{
  "activation": "geglu",
  "moe_layers": [0, 1, 2, 3, 4, 5, 6, 7, 8],
  "balance_bias": true,
  "lr_router": 0.00169,
  "attn_scale": 0.125,
  "tie_embeddings": true,
  "beta2": 0.98,
  "grad_clip": 0.5,
  "steps": 6882
}
Below are experts of layer 4 (counted from 0) of a mixture-of-experts language model. Rows are named router (the router's row for the expert), gate (a neuron's input weights, with its number), up (a neuron's input weights, with its number) and show model dimensions 0-127. Each number is 500 + 40 x the weight over its row's rms, rounded and kept within 0 to 999. Numbers have three digits each.
After each expert's rows: a language model's description of what the expert responds to. This comes from a sample of Wikipedia text that the model never trained on.

# expert 39
router:547564585517501464522473550500542490480497505504522501547548558471494469470584571466488508485413535486551528480526497522493462509431500499433480571478487574513495477437489453409499492486435476500461539569556468527402505416480467479454460547509498444474533554492554481503469467510545509551460450503431499499470518495580560451487553443543528448487453500444491416505470449479541498557491
gate0:432514525507517553468515515485486621526515503525550534478500510430525514472567504488453479418452468484525526524591421510492530543500462460506492446488503519487534529506404481518475553458491478520474497501472518504436505516476502493549455510564436423463551472518417503479541456456424614451483555463543412523522515464618539473537443477458512519565524537501483556578501532503507482470556
up0:462418495491454505489545536492430518462487537409558501513474458553548437442414457513492499546478463472563560467491516544497488509490483479508546553522421463466506502495423532519461506519527512417457479532513512445516511472439489491559550583440511510552512573531547483500448523554454459523448512559510571472506433489541516499521539529494560430463499502533558534531473452516478523559489
Description: Middle syllables of words and French or English names, plus dashes in year ranges, ISBNs and election tables, e.g. co-at, Cinc-innati, 1976–1979.

# expert 0
router:493571469480483510540513549527557468421487525467475525466500474547483460460507477461461491488456488550543526491546462593521432449478482520524475489483463545521452436464452515490455486498531592533507524500550503447542511435556458530445525539462571538538508549514506508524513451477482533546446528498454502478452513487478544509481535493528578465450538511486481477479467453561531587525471
gate0:521526533508477535429490538494497575554474490537510484486557511430488495469529503498407472438485473498554503504534413487451555495439462481482515526427494474553603502450460513520418525490485475465462506526485531503455487545447468495589444481447476458556503486567420525547536495498458525471418501509521429485489521517543525459599481459475555505533487540530528569523512479460545558519540
up0:430439481501469477510501547452442558527431511439570544489518443520537476487435451501506539523490499471553572435515510493492543496467468525504474538440425455448465537535472542492418582510567542430494462545621486520525484479513424520558545497413543567517448533512565430557470486561473457503413547541501522485499453491562459505534488547475484497480512462578452526520495438522469445517537
Description: Word-start pieces of capitalized names, acronyms and hyphens, often after line breaks in tables or credits, such as In, CNN, Brighton.

# expert 10
router:536509493526522508535514546550527517426523522555579509458485481465507517516525515490468522555447548558500498472575500535516445525472422490517479576512478510500460518454472531469550523491483448448505504456491482532429453453567532493512567528525513485522516570510494529466571482502499550484500504435448550480476500481526534549505499543433538439530546535513567512502456424542449552539436
gate0:472478488565525585493503496527530582522458517553477516404547511429443514536590481499510467449411482534636543545586384485492565566514457529453471563483446525517531485508449492507472522516471471492470494460461506441498476453510443424531466517511459488452541497471412502496574438482461592512458523525527511488495538539560505459462504459490581486580495531529465542510464460551509497446603
up0:439482541480492468487500502531491556509479508474538572513494441519510457456403446506471488511462438478512554457503442590481523476462496465463435557416462479488489517463508539482438493520541490467481466490563557521460474491537533483590522516474503510505455505582560552504444525541466443503430549474484524411502442486547496491551506519524491467474504454524502456516528481493489509544517
Description: Closing parentheses after explanatory asides, and auxiliary or copular verbs like was, is, were, been in narrative prose.

# expert 44
router:469431552514543440471519611548522523506518564473507460459401535429524502531547461524518482502490533567560533475505495527505430528429529513520535482520517563526465475436435497472471534461484548477496544460575476446500470361505447515474535530558475524594480530554522489521480533479450503539505441486534473472470471542475541492553532459492570471515470563478504520497475474501534498498460
gate0:468462568510489520439526526540474502597486516518484473518556454447547515540575491476507486496468467434537635563533477515463543494501455494455500534441491541559588489533428493554474501516462454496531543509458498477477590505504535468493475510512474471525512461485393547396526439527466578505449535465567418526476522495575469446504534501442527506536467550545536567526574544593544519466587
up0:463472466523441473470496507501410472502561548489561556535524413576467475474419489535558494545464495481577593455474483535504500483486535521581480571467448428481537519516455531504446459572531514452432474540527528469541528472452513549516494542444503427548446524511559481524509526545472475496466467596515532475505436515498447462507483577526532524444508498494461503476522468515536477550539
Description: The word of in phrases like House of Representatives or percentage of, plus final letters of names in election and politics text.

# expert 2
router:508459490436510557516514534516526511538444487473543542520519564430505510523480524479491504556444502497540543518553514502519435458491449503517440567467460584515463458478555633452505475497516531462522520509490520574493523454491501524483501473546534518523484583474535468534536474525464481488472481470466594491479484470570548524531475503523549522499522534463493448557475535496563502504409
gate0:422504607551544615465530570473468545540487429551531536478516471433482467472531531468474535484418481489509539504578461487410612513459495473484479509504460491568572526546426517610429529473479503451526514501522512513448493469506470508516437453546440556468559499526431495485536454510471490490435540488591468533473514509595473487537456492464541570608490517486471542526561471459532527450588
up0:439477567509425499518487470547420540508548576438532544524478469502580468478401475494554495510506512476547521448538476514513537472491519513482503534453446519490488500512493526500466494535531506434454449498522510480497463521473507514570570498420522500522488550537527470525501575583414485482405532532521554430517482528486464540499535554523509426490484529512505506563511438554485469524561
Description: Word pieces inside Spanish, Portuguese and other Romance personal and place names, such as Álvaro, Cascante, Série, Villa.

# expert 33
router:501527508487494513545530497463491502549536495501520484477436514433465458498458503509471496504553478508548522570532445631531388500478433541441499483515480533585468450479454511445498480449465540525503536452519481486481492428572468543485464484534509517516506518475528552445531496460478495568476466445619510505466527560519557487528506545554564454492548509501473455514424499481513473490449
gate0:444521561539500533455559547495439591497503477544489501471570465444498505377522500478437481410503424463579569510564479545485530476478466492525500502496493509531567493495433513515507532494498523483489495535491460471447520472460512485505426479561437448514542526496425510537510442494442508479438516530529465519503573463573500506495487462488549527560484586546457535568526493490569487452538
up0:467439526541524462568522504508439486472523488541548613499491459573457463455418468472515433583491510462556568446515486546506475550434509469461435536515444497522476510489482551492452560564479515416446459512533527455475511520501475517568546498465494541549491534592480512521470559573426487517413488505526537484488456456523459532543552549512515495442524500548475497508476456504512478470576
Description: Position codes DF, MF, FW, GK in squad tables, party names such as Democratic and Liberal, and the ending -nal in Nacional.

# expert 40
router:537566541554594526531494561472512456432532550532542431513509479516460518415530444496508505519456526535491567447516482538465362459462461511568507556502506522464488463458502511451489491469530533455478552558538431492463537446484532520532521520507525486608500552475488506525467489529460552556452471493498532501494484528556520528512492495519531480510400518528471496536428458562508523469484
gate0:501495555544548485471516485570518570546522500488466465506519439408480464486551533519432454455433484478552505537572444518427539517393491457480475540506443528473557490491433451537492479497504439480522521504512500537449529536479513450531469484578457490481581487570430475473518484423426563421501570525546450500529524478534477477519489500520484507554492506567416477551508471528551539541564
up0:449434527482466468483516523522428477499497525508559502558479427525495459503379470520477489494468506475547534444498483465499479508475478539433515508441463492432468532541463542469474525559556458430492440562528553491508485471484436504575562499479518478523460550544552452500476493512475483520430479459520528494461427570496463467497471554494532458493460453502483482479466468522485501514557
Description: Endings of abstract nouns and verbs about crime, law and policy, such as murder, investigation, unemployment, exile, alleged.

# expert 26
router:510518522447570507465493561507531490515494547532531487538536509506521535511474470504475513535490514527583579509505481484469463458475459530523521541473511556536487478455475479406504527465551539476529460462488524543446483444519492512522545496530451528515482576543492522476495514466493538568452452436519523457561426483519515484530503580519514458511516500466551396504482462529456466453484
gate0:501518543501482569482497492513498487533478522520468470450521471483538523485534510475463480423450471487585553511568431516436544511488441451506501559575482513537621484516446514552540486523466461472497491456492515460414529442484483481479484514578473442482502517496392512487531477473406506531433572559515453480501497535547462485465485506536497550575519580434500547499532481494470491510500
up0:392497556512478467467450484541423486484494550483587531512489461554494496492376459499504486512508508462550524399523461557455526472435484460454460563449450454507468512530464515466464551523542474470463459475513485476468467517551459486500537542465512504527457550499526468546466571530501444559468463546502506400468441485540486485513524545502524425464530507475482433494486459521461485552533
Description: Final pieces of words and names in biographical or family text, like patriarch, Roerich, February, sheriff, and the endings -ing and -s.

# expert 30
router:462553396489577525488462550513544498513554518522507508483468523481456472463492439496467519477444551554457527476568449502513442463416489490503493582499507578537427494482501578393495464490510547481478482532525421499480496442511502585506441505474511516520488550492557495456483437514453532527417487495514506488530508492510542478481459528531550415505525541407490519522527502520501512481471
gate0:538477528535529524503498517500558516550520511518550498450529516416469543524540492524431557426478473434562567454534467528471515449423497523544483530503518514488571446535438502540455554503507499467499526555473513481497576499486507474524461517535534508530577498458420556494530469523460531494436545486550449509563535493600524460532506491517531563529518541483469528536538537529498530463572
up0:495431498492462477496461500493489520474546510471565525540514506578483459492443442462506500526518507448572572466449502512509493489510522496512479513467489498473462520540435510495469488580532540467453473545526483541514490406532503491527505507408513481522442494575547540503440523567435447513409472529525541394518453448557480508483504439536585475465471430532501526477481469539425482456545
Description: Periods after initials like L. P., and first capital letters or pieces of names and words right after breaks or parentheses.

# expert 15
router:560515489539552449532509547522499472552538542504497496521473506514505556458596543554436479500504550513563527475548517504500443464483409543559515498528448545480512467524490503474460482493430514517458519472581455545478481471517465469472461485582505454490508583493491451475493435505568528511525430491537528504501499514523530520510563550507600431453428497499545450503510467485462531488446
gate0:480471518518533518499487500522504553564542510530512486521578478468511501517554550526451450434472466466537539504565446462491569505498484555491547512511503489542617565526404480521423514513503454491532546551507480494454452551469487489539502489577444421497520450536470527485479427439429549441423521498539432552477517524535488499471562495558547560612469540509455517541510472474504540473556
up0:449487565490433508512495485526426481503529504463548554524478498546469433461392426461539458536465510451539564464547464541469491491442509507498510537408474465489480469494470526505503505538530514456501482496547498469434466406541528514565487498427518521564439514564547465521467525536423464470431512526521466441491367485554493462543510519531484469520560488530451468459541392518463526551514
Description: Apostrophes in contractions and possessives (You're, Macy's) and commas closing a clause before and, but or which; also feel, keep, help.

# expert 16
router:580474444526533482527495526470465552450479537491497543448451446432475503423510477527419499494492510522557548499528461532454475406424471457509481529470463543504422432450483477484504496459461483520505453541525440563505471439521482568438486517550524496490458531507533489509460456466461528554489455460470469564469538498449533481523469540479545451484534432464464495533446478528482493561521
gate0:504516536565484578474512487464516515571545439517496510473578522494518461450570495511496482401431473461584535525588413450481522499493487472545498526463494511484600482470499481577495539474495463490524464484520560490526526527461482469544466541564488452525561476537420458499557516505441465472418522536565501525498507541574458529563516495507577527569454540525563539542539484550569514499569
up0:459468526486480478525465510526397546474533524479547531531494442583447444449413450532478526571475517474571548461482468493493541523454510524491429596456490511529493506474489519495479501517525538443540452593508487489457455477484477522516537556477486464572473524544547531560435565523487433561460471489504482434479441478514515486484492537483531435471542493553476474506495459450410404542525
Description: Capital letters and letter pairs inside acronyms and company or organization names, such as USA, WWE, MIAX, HLA.

# expert 42
router:533508529454570538505478522535485465510426481531520542579505540530480574560460456438442486568455552502553473455515546487506495502455508528533506500514514588560510514413499530434487546443481494503509506500530532477482478451575516598490555502518505538494444579522543456460541505463491560548484508449530539523508513488501564458544497520575500437536429478501557453519515477548486524489441
gate0:508524534599517546396490527535520516507541537523471555479513446485500491526541489461483569457491474482573573564545468484471554473497476465501464440489500531544523477503397528575453462483465471502539514528514520471469513494500500553509432511523442468420551461449431550506502481423464562435482527554537448479565518514546531463548492444560538494569469535524538540535526529520489542532546
up0:460443562498437485538499480477453523484492487469605564498478504542515420483418459503509509504503514472511578439527488572530503508475539505489505583452503472500502496571401461480417526524550495427483449505515523470499420466475483493538553522431551504526452544527553469549436520597463467500452483516517499441496452545508508516436511616511484470508538501461512483520505469524505403537520
Description: Sentence-final and decimal periods, minute and second marks in coordinates, and colons in taxonomy boxes like Clade: Tracheophytes.

# expert 3
router:488507512430569447539490532562516470486482521517490471518487465484561474513456523503494489475514437490513514534583515470521479486466455529507511505501494569562450455478480484407511575427491504427518491501507493541437503437435441490431524508459539452476477551496500491504451535484507455537437454486477557499468490551477522526513490516540521517527405540431422478514559441521518517421436
gate0:516494556536535549472490488521545557561555519506481491519522484458507536484486511445445464400416434489513514582560472488457505495466480479469497476465485509519578547539387463554491483502529432464481524541531501457435468475499512470508395521565470483509571521578400452511513496470454567473398492493518455500522497517602494500489447470485506549524496521554482515535561492457549517498529
up0:489435531521480501561472536477390457545527500474542520531497455598476447508411422510496508546477512460574575467500475532526545512450508516510512541438435474494471456525443554501454496582516545480457457519510523499489501445474465514513482551406462543532450510559564445512485526491467442505468483499461498450384439495499485455484539546538519497465583535515481471433424456466509472558522
Description: Pieces of European, especially French, German and Dutch, place and personal names, plus "the" before venues, e.g. St, Paris, Vienna, Lyon, van de.

# expert 14
router:525481546478481457542431503503477509498518498491522547446492482539488530474469556457511544491480499567501522485496440541507421526513476543517498485486427558508457456449464488384464536408499482447473545515446487539479477398519458512439467477469561540532508600470484490491499473507477530508470540536529463488506520471529529471479565522548541482480542495476535450572533463515550550477476
gate0:486483569506470527482499484470516560596531474510503525490538504447526537474629503491471532416490463481523494516591480507481532501489466473491552479500483523549530513486409517529466539483437419494489523479518476505449511493467476501524433467555444503483567438558420525492539410504424520472437581469541431515519510560525494493523448481481527554601525562513510499566523476482518479532599
up0:457414520490449505518457543530405509513517555465571567512504447495542474521384446509578532528463546504580521460531502528510516530494503473482486558460454531455522507492470539503500518525549517434494454546518523511438469496471530505558551536440477507539478513589554491504502514565469435520438494546483519414537443534570498541504551543506534452454475479509468497428487468492499464544515
Description: Month names in dates, like 17 August 1977 or on August 28, plus abbreviated months in tables and some word-initial pieces.

# expert 46
router:498521524536501512513505548522501450517541495484479510511481466510534535491467495437510494516490531569542488416518492555509428451516508494501556485512606561526492472465546487461489464456480491504531549496537517511476494473497530513465428497556553445524488526517466455547487502536455641493533450514522478509425573532531534480511528567509560430500488510498466490530425501521521502540435
gate0:492493527577525542440531496503569507575532487495530459494545470450528558543590543514489522438446532491543580529574446483472600493441490432467489533509471501573497459527433516570455492526477427450527451512532553466471493544478509477525428527589521439463521506499424487461507401502438543451429518478551393495536552532596541463557469472513557487499520545536491511557572518482512510542576
up0:450480535515450563478470490578472522501493505424578578501479449524519514497372441479435466467516511494531568462581471523475462507475489507486459555426446572463463520469465578516457493511539527440516426492549523454471479466427512513531505530437507491566489542539553500477470516558487435495465507519506545455559496527533450483517561526461439469529533498525475489508479475490477515521523
Description: Clause-starting conjunctions like when, until, because, since, while, especially after dates or scores in sports and election text.